Experts of a small language model: 128 experts in each of 8 layers, a softmax router.
Below are experts of layer 3 (counted from 0) of a mixture-of-experts language model. Rows are named router (the router's row for the expert), gate (a neuron's input weights, with its number), up (a neuron's input weights, with its number) and show model dimensions 0-255. Each number is 500 + 50 x the weight over its row's rms, rounded and kept within 0 to 999. Numbers have three digits each.
After each expert's rows: a language model's description of what the expert responds to; "comes after" lists some tokens at least twice as common just before its tokens as in all text. This comes from a sample of Wikipedia text that the model never trained on. Tokens count by the router's weight.

# expert 57
router:436507509613540529443364560538454470497612474397589522486482498422439502437491467548535463535584575431448540603489547490509564554518513463521454500531477474501486536515481494516561485552451577546520490513555486587510528570557527403465476518499495507541456559552491692580525472418479453520463503434467433481480505501521509524536499431489528504546475487505557513478507538523544582584402510506503563528459394476403469559467513508518574558489507511575502463546477489523435405416480485574544469400474517503479431458409549495554523476470530437482548416493462481494416499584610510458487472463505428511489508479450474460455378555590390557530520500559538449434582560543568485502501511538535503479468444524525524584566515492495532395546540389489533449500577546545528438508546482
gate1:495434502489507553540464597566524490601579427545479547487499627448512557539540476618456471449504561547532509484500483516474558526492534511514483569462491524464394468476478558513533491503463551511470409401468471467453534504541519465586553553460554486583484479573563403600457480515397486538359438532450470461481454441524460506401514530473588508542516506518528434491499401514509514520479458454454459479515517497421501462473508547513568488498441577456520495548629541656494489595473569531478459500456495491562511476506491498494452467453529590484460497458502368482471490571505463517490505566541552582491549500509555442423526424434395526522606494525492584476474470407535521578535461437506477487488440445451476555535423480464574451462501446487499410472466349454574549518524488
up1:516395497471493540560455576465491546513571436536411491432547577464532479615596509536467501475548491539491476467453476501465506479534545567542508489448547481464533508502436537524532555435411573521554395497472502461464524497468459451528547626529537500499491440562516486560499507572465460519415400570502494588396488435523445495488510517538476511591494454534614470472519387536454605551424417439441494536459454456421502544549471540480545466448474546446530461472527449518489525563582512503521507539425464436629504409473571607524436456473566597527491479407469478478475504551470421554427512489517531590498456512467407491452538483471503525470525520497437655470491445455558459476577431500434474488550483474490440533560512547504489487470439478406540482567541414458587509581522458
Definite article. The word "the" (also The, a, its, this) right after prepositions like of, in, to, at, beginning a noun phrase.
comes after: " of", " in", " to", " at", " on", " for"

# expert 45
router:543415552440442474572568630501448584420452388412485423418476554472520496476479507441485504446430614605493532430480485550472477531530605542505480512512528538523467482446446440508541499587552382485474523534539551550574529482517526495446457558515506584459521566511587554524386469394461453521500444475505434593467476487486484568492515585542525477527469545476521536575478461470475492436535474569551538504548494566538576425585536423533548433576544555506551426514524490468470497470506486524549437442570493484588479516551449559492515505503596447486490448553565466490503523468437576556579509544435481419424466527423481637448552540463522458528471509545447487472538470428488574518526525562552475547466525436495488512545567415487471474512509418420504543407496416558537507430494483
gate0:518457533486458455545518598501512504374529485514411581498505538463445519472503620509504452481534497618535501518506600542490490428485482448425448529544555525394442504479529530477416495504502364498541512642541566437569497494529557578518474526499456488549540539523474547417523436474497458530412429541511492489431453462534469454477585436500481460557441633430445464372481509476551514460491527539497498504526534560485492503539487462621553396466426484416472546554475522526452504460532545415582460348523482493514619464474429522505536603567549470470477490548491565538507475496468535466556539549428530539488565425466419471528432515474484613562483491467480541512487492526550576427450482580493494539512575449538480589416450430545521500452471570506489478483544536485546514500509523
up0:539476458544480499333525455521536530528525520492469497506470405509506460462493498448475495473512546437504582572516515429477470563441534508608455566527431412513580539463509384516584502554553568501530539432521463537477532524582440392553502502528513494459462446493520526455486485504569448596496455481585417466377546584514520553476491516474519425488566462476519544428473477453483474550555478483535518628505433469510536498544530498497422445439397508513439560446482456476473447483605449491430562560531435477483449502482543442496496437484574495491473470532577482489579620507504363495480499530578568591485503564592537455446479555465574528547572520523546494442457518551449466535503462450535518532580529504512484439515494596456501473510468482514645466454502493526353446421471561
Sports competition terms. Sports competition nouns like round, Cup, season, match, final and runners-up in results text, plus War in World War.
comes after: " the", " The", " World", " a", " first", "'s"

# expert 1
router:563391439487439532454545486471587594477547541512484465491494514452485427530427366505455533566550459484528538529465469492412448436390576425605548482479495538553535540445499408584518470459600419562512465594472499485458483570550475473566474486461483481557603515536432530467501602512505522531499515407567460490503495475576470543404510449446505487495479530440526532469514574457521519488451482491464513497436551444445451454497465537494518538494502530579415533454434523514590406504548448478443486476510537591391514507487422611533544535519443476540577473493434361411491589444497470517550533464468485508436545514471497550467588563544499440426416448503465468545591511471530414508504505565518464464501448540482581552417540579511467482521465567414552501440533454538553509546548458
gate0:460581443452443583407467478435542568523503505504476530428599534464570574566464469493515426460490510437505551473399536570599503372522497476597527461526528517526471463567522550463614577471561470509464554587484444483492463455548490517435551466512559508510440425431549558405550479522528508589429501525420413454577539513508483552472474515505518512578428459439541417607537441549478491501529520438523523459496477486550499510441569576528383578562525436478505506511480513423514505453549485518449515500484518489543482468456465442441560554546464399573411511457434507570554423517491446557421447555503581540441528553489367448551487459545460525521472476504523518510540465489564549345515509551558528472471445494527509603433475522517477488464502453536413450451552495535460495521573466
up0:644470548503549493541491479615440422503522459463526477530432500516477415470539491524479546509446457548477442525590465456485446586472521440504553521498530531495552564536540507554413511483469585588544498488489506572446487555532495507483366477551496535495573498545464495567399539578407392483505499554495535553464460504418576503466537492519471474408548553546523536404536540480519444573491495463473467532534490533535454436455402491571611482455471642508537528414462482494533492501502544425518485518522412467416493620441502608575549439507488524466504457555562533454463581501437515494513474463567453432555519470489561583461477523499498504545604557533507478492536481468447430618490479407509431564480510510494483454506533489448551570535414542433479483619429497423421442497470536
Infobox field bullets. Line-initial dashes, newlines and colons in key–value infobox lists, plus field names like Coordinates, Born, Website, and years.
comes after: "\n", "-", "–", ":", " Type", " 19"

# expert 46
router:538439541487442541575573525469551554482449531453441362513593492498459536429501481460528531437486473507530525459474505509472458534474579487524516409524588559483498515538427533501469502502506382456521531529531419502462543608567489485465495571526545583514527560555483571374468449501516468542508458554527500507456482526423432591618462574466495477482445405470498466542443556416469533442517526514455551492498634508515474391537519503504449540493496552526479533563478490444465456530425382484571501454456517414485545573405481559450495557504460396441535451606544433463583577591493565500486524538487539463546608439536467565433490583544516545466547471453572441467470493480494516496520512520590501492512544442414487580571504528503500415504471454431524476466509583456528527538621460
gate0:479510495548430488525580575527508467582447545496418487580569438465591388501497472451558458584515469453512480430426544467481424506533445508506502470448501505473460406575424566459593492568415455552547478430474510492496473476476455536515514574489580495513522627487537373378498475531557449578557461570492502417597565459445557522532544453474547456435514406503477425466468451466417475531501528467523506457518473477553431477524544505512472518540504493492495496578479493544522515557500508538442484475423459507445485512439564465382477613468436467592478585456516567486515493541445500413506469485468522522464575515531566505571565503538432429455604535519531471464576462488487582492518450482497525475499509529490456518515573419553546447467643559595442503477540595511573522561401510
up0:476433526523563556564488522466523486487550537547546538569510432418623451523480543559420592437586486422513536480470468477440467468495511506538480583500458460451455531451531560544561481507614473493415491554477458485466465527471543571615526476451471563517445524513477501605496550492545517451540525413449425498636363493410542469452605490429518406510489495465513548479518486381479554491580519411466533471566537474550476472431555542534430500438412545571535583514415464515494501479537432577480539441533444499468419501474444451414445525498546583476451546450557597522584549558437420530547483447548493482516448522603492530483467523459544438491517526623523492525509481453491478557527441517522492501494483530440555442489359550415495557532552502506538437493488534514520473511466476
Place and position nouns. Nouns after "the" naming positions or parts, such as end, south, coast, side, area, and List in See-also lists.
comes after: " the", " The", "-", "The", " No", " b"

# expert 22
router:495449481548525472414565456519443500548519614396486516417495534517468498466504489485434500454567473489581566579515384528517411487526525533465490595567404506542504546446504449533458411554543491476424542475459465502526562502443477522488450544540420639499444523516486561509463561421471466416465464436534463546505550493502582476622546425438444520566512458426501548512423610590535506570518506485499495482528562471571548498573502562492614492476504491529519552549390587511495532480433431441460547430558392528483510473411534478464522526558546506505529468493535476511383516498547526520562502488504466510488451540504553492493463480550477491543471437543426411384513522483514509454519452562459569492515419524464502506471451554561470409455499515435523503539431518630542453585626461
gate0:508520596465450535502488454453501522557540482457492491503481562540526512494481394556529482542474493498468436540552554501573530590515308530457475477556505519500489531532480610351526552538523530596506525459527462436484545466569432528548605466501453561544398458574410511451553507462549426452488535550456412517504475474440511476496478491477516389447485510442533567524564430510580448418482463516517480445488465501517499463514541491427494517469489501441530483593623476466533448573607520550540445489507493556485496543418490435627484523584548473539477518502564503529470516441486426491582545506545551548557454464463439537505508463490482529539483407380490512502478443529585568518437491526386524534496539577461532590462457448531495456476554565598463434568413477557489424552543526
up0:582536412524522459485412429549433541498478537492469459434497395524421436429588485451466444518590473475548623429522482528469529433468497420584592516525529511456559514442529439544478516466466559366436505510509521516497518529466520446514416549488512595548511514482473545628477493499478571446526444479498488389487594600511436533496527504604516610536429514571509523448470529498470514484491523523499481403512475488530465600547504544507575538479525502550490501415381473497513523440514500439571449484493424474535531442535542602528532490385509530530507476533512450519567518540522594500460399611463444451505517532480544575476495544518468436449495533521471473565456519440476445430519441521463444458443477498480523452533505533463459586536427483405528513543473613427487457576406551
Heading markup. Wikitext heading markers == and === around section titles, the line break after page titles, and seconds symbols in coordinates.
comes after: "\n", " =", " also", "ography", " career", "History"

# expert 16
router:607560472502529437433471447468539395483525461631460511537483558504489504491472508405511482541590475387448498444452563459495523543584531519464512572467475472514530518510478545508516434348469517535417449593597504446459443498531543505543566530572471456550484461533593513475551580504490558492485543503433417555447477559569496562551483469464409448540526449586546475555588432458474565521511473519377469420469454496437524480517565543488582487475451592422427466469531430491431518525550476531427417518498414447460559544404560466568432538420467509542539534475540532553432447479551472504518446510537492471451482545465471579508418432527508533485563398470563453505585554448541525470540476519490485500479517459552526434560532553499462450493440528509471528556590453567509422496554578
gate0:488474572475444537543490562496501484544457477573618451496497535530667427429535429523485504489573506456486442590455596575552473559605537542635573562550505508544381529521522467479464427496446461460467572581483480444527430495557534463430558435499479482496478520450459497458539538471469494470461490501454506447526472421551531535447352462416556527476481506468507451560456446521483568449516490464561440452534431498555502465415418563471596524314539562472518528516512417507559555419530570464516491606467488511585495488487472550527480544465476476495500525589486574456515587444527468555489585507486450510463546444466530456493444441492463506573482514459477503459517487505529495514531515501513469573524478457457537533499614411404514460570551514540398456522458467467487475446480533
up0:483502414501428530540432482461476516580491437506561463467502496482466501435443486445410492555480396550597447564422523463580548564557470486595419446523542544480382484513480498475504498437466432509491482541446505611572565532548477471405541411510540435528474491457513496437546529505538450498421474477565411501577513382549525514482552510522548421475497521522525472479528465559410578377478438518500537489565556580505515469493477484477533471473487489524461393494464491422453524524452513488519491530460511527630492441552384542498518468436511492535529589475495611464500541580509480477486553492464517545517503478452477481632433448533526532600526522488506503544518529530515490524545547455587408560444409479583519411469526469503476495508481547514477528609450501447622413403520608
Clause-opening words. Subjects and connectives opening a sentence or clause in prose, such as However, While, During, They, This, the.
comes after: ".", "\n", ",", " that", " However", " but"

# expert 19
router:582430492555475575455445483532527578473456535583454495447497403482562547488451446466500497546608495524604510592432514474591500518421405403576604494548549524582535527459535459524607554533524496601472581552546474472513410568425514407527506402548517447480571456472508443461517591508494512419446474479427516463620507479460507559500446462548481494600488476480507453508563506419530528512580497499478501537525462511464483572535532554476521529508494529572535576539393555510505427460438478495486438470508457571468542520536504539460522553529452446466465519468438475445463518508538484502530483499590515477562453552467492548444412606567485505558455545486511374562519495524475498521423417574483482484481457464532469631423528422464537542512413463446521515518586537533473533568582453
gate0:552433518479489456473525526589422498475526487421459465443518453545557548499514507556543570538496484466568454496467631519505449402481393495380529493426526381507538555531489529530492498463437555578588556555494475455569475518551496636517523425518503471475465428513483537505495443514427482481528501459413499483548575466512495487578500533442560496469387506462528554431473474511389502487472513472418472606515442537520534554527519542446511470558480516524606471523442488516521490504524444456573480431554599565475558490432475505502546433571522458489538460464485432556425457486552413414526492527517497636590459560505569539580465528489452543581456521393520411520496476502532482511518466432520483596530481540485461472459502480440530614441559469443467419577534432463545530378546515
up0:467510471429556550547543444536581512550503513456507438502487516475509448507535497527548522548574426471488579434482480392510466508534554440636527501544501479493517562508456504510443535441494466478437531508516459563485489498391414440542539520470494468531505573472462456411473542549557462418518523559521495585436436542491515488472534483559410490478565530436540461463564600458536499387554471572571496413538452422417495514469540566479431458393551495492509438533536434614604463497565486443387516495480445500436423532480511459458625541509472546473503492432476516441528458506486549492478581434558447461559606474520543552436506468501641467409567491637521455542529515399462514419493485434490468424482413476537489593526511502500439469529485547505509497496561504536574484546419504
List and table markers. Line-initial dashes, pipes, newlines and indentation that start list items or table cells, as in dated entries or Born: lines.
comes after: "\n", "\n ", " Website", "Note", "\n   ", "1"

# expert 3
router:527486528566450523562547571396581532570436538382442484495537534501409500538481505389472508462484460608537502499528409568464455493576612524522511443536494551503518384499460609416481518542448422475461516533522493478503529489548604560485514448534509330443567534444454491519506431555501512520537520529492524550431440460521467545540453518578524512443506566464521440578464527488406508415474552493465561506557510498487620440520544476575408433487589566530485489518543452440467529453521409478547455379426547559519601567465437495551464484491524480554549523561468491509506477434445496514554502535485537489469473442501518480444608566452522484520456515490501488604476574521474489451508560590497397483516466430545498444554565488419553505490488505485464469413530544468459537534592500
gate0:549492499565460446521391603540503518550517500432540530555510492492430536466541443500528468548422493438523544523549464479538507453473574490511437390403492610403558459590476614519582506559510551451527540427466502530446590588444507501528529503561474530530556490457419439568474482517535575549543534543547437429473544524462379543545465487510490529561548447515456569589503463499538524475566567486538461453502496474470520538547466567500457532429475441548547499478423477469514536496452507411530509490549523443530606472508564490579520539469522520482387474502517510488550402431496402445542482452566534543356499548398492454476465435590564500462412465586642484491416511427443496482514409460527434488467521522472521480494507585482498605522466461540550506540512454505468505455477423
up0:487493401539537495501588513530478577459499502477504466379533601489542437516436526586443455455568448554531491454441498594484499526539482451497551576598467478551481551498563444519472502396484531508436510572495468546562428428561438486457526471550590479486478457618541489426478501575591459466509455579398517470543449554507557489450504570502465460496467533471481445410520543459468475571430449423475545530486610553490507427549565396493518457475484562477462463483506481538464431545519495572439506480501480512523381465440499503450459421480476513511598452519513452506548559523513633507464460543438429452556552422576496525491582523433439472452500462461437503480594463595553476465584572558538519498564565427517446399443488456444445444505545516397513531482525497469505523549508580
Social-role and abstract nouns. Nouns or final noun pieces for kin, rulers and institutions after the or his, such as father, government, king, deportation.
comes after: " the", " his", "'s", " The", " her", "The"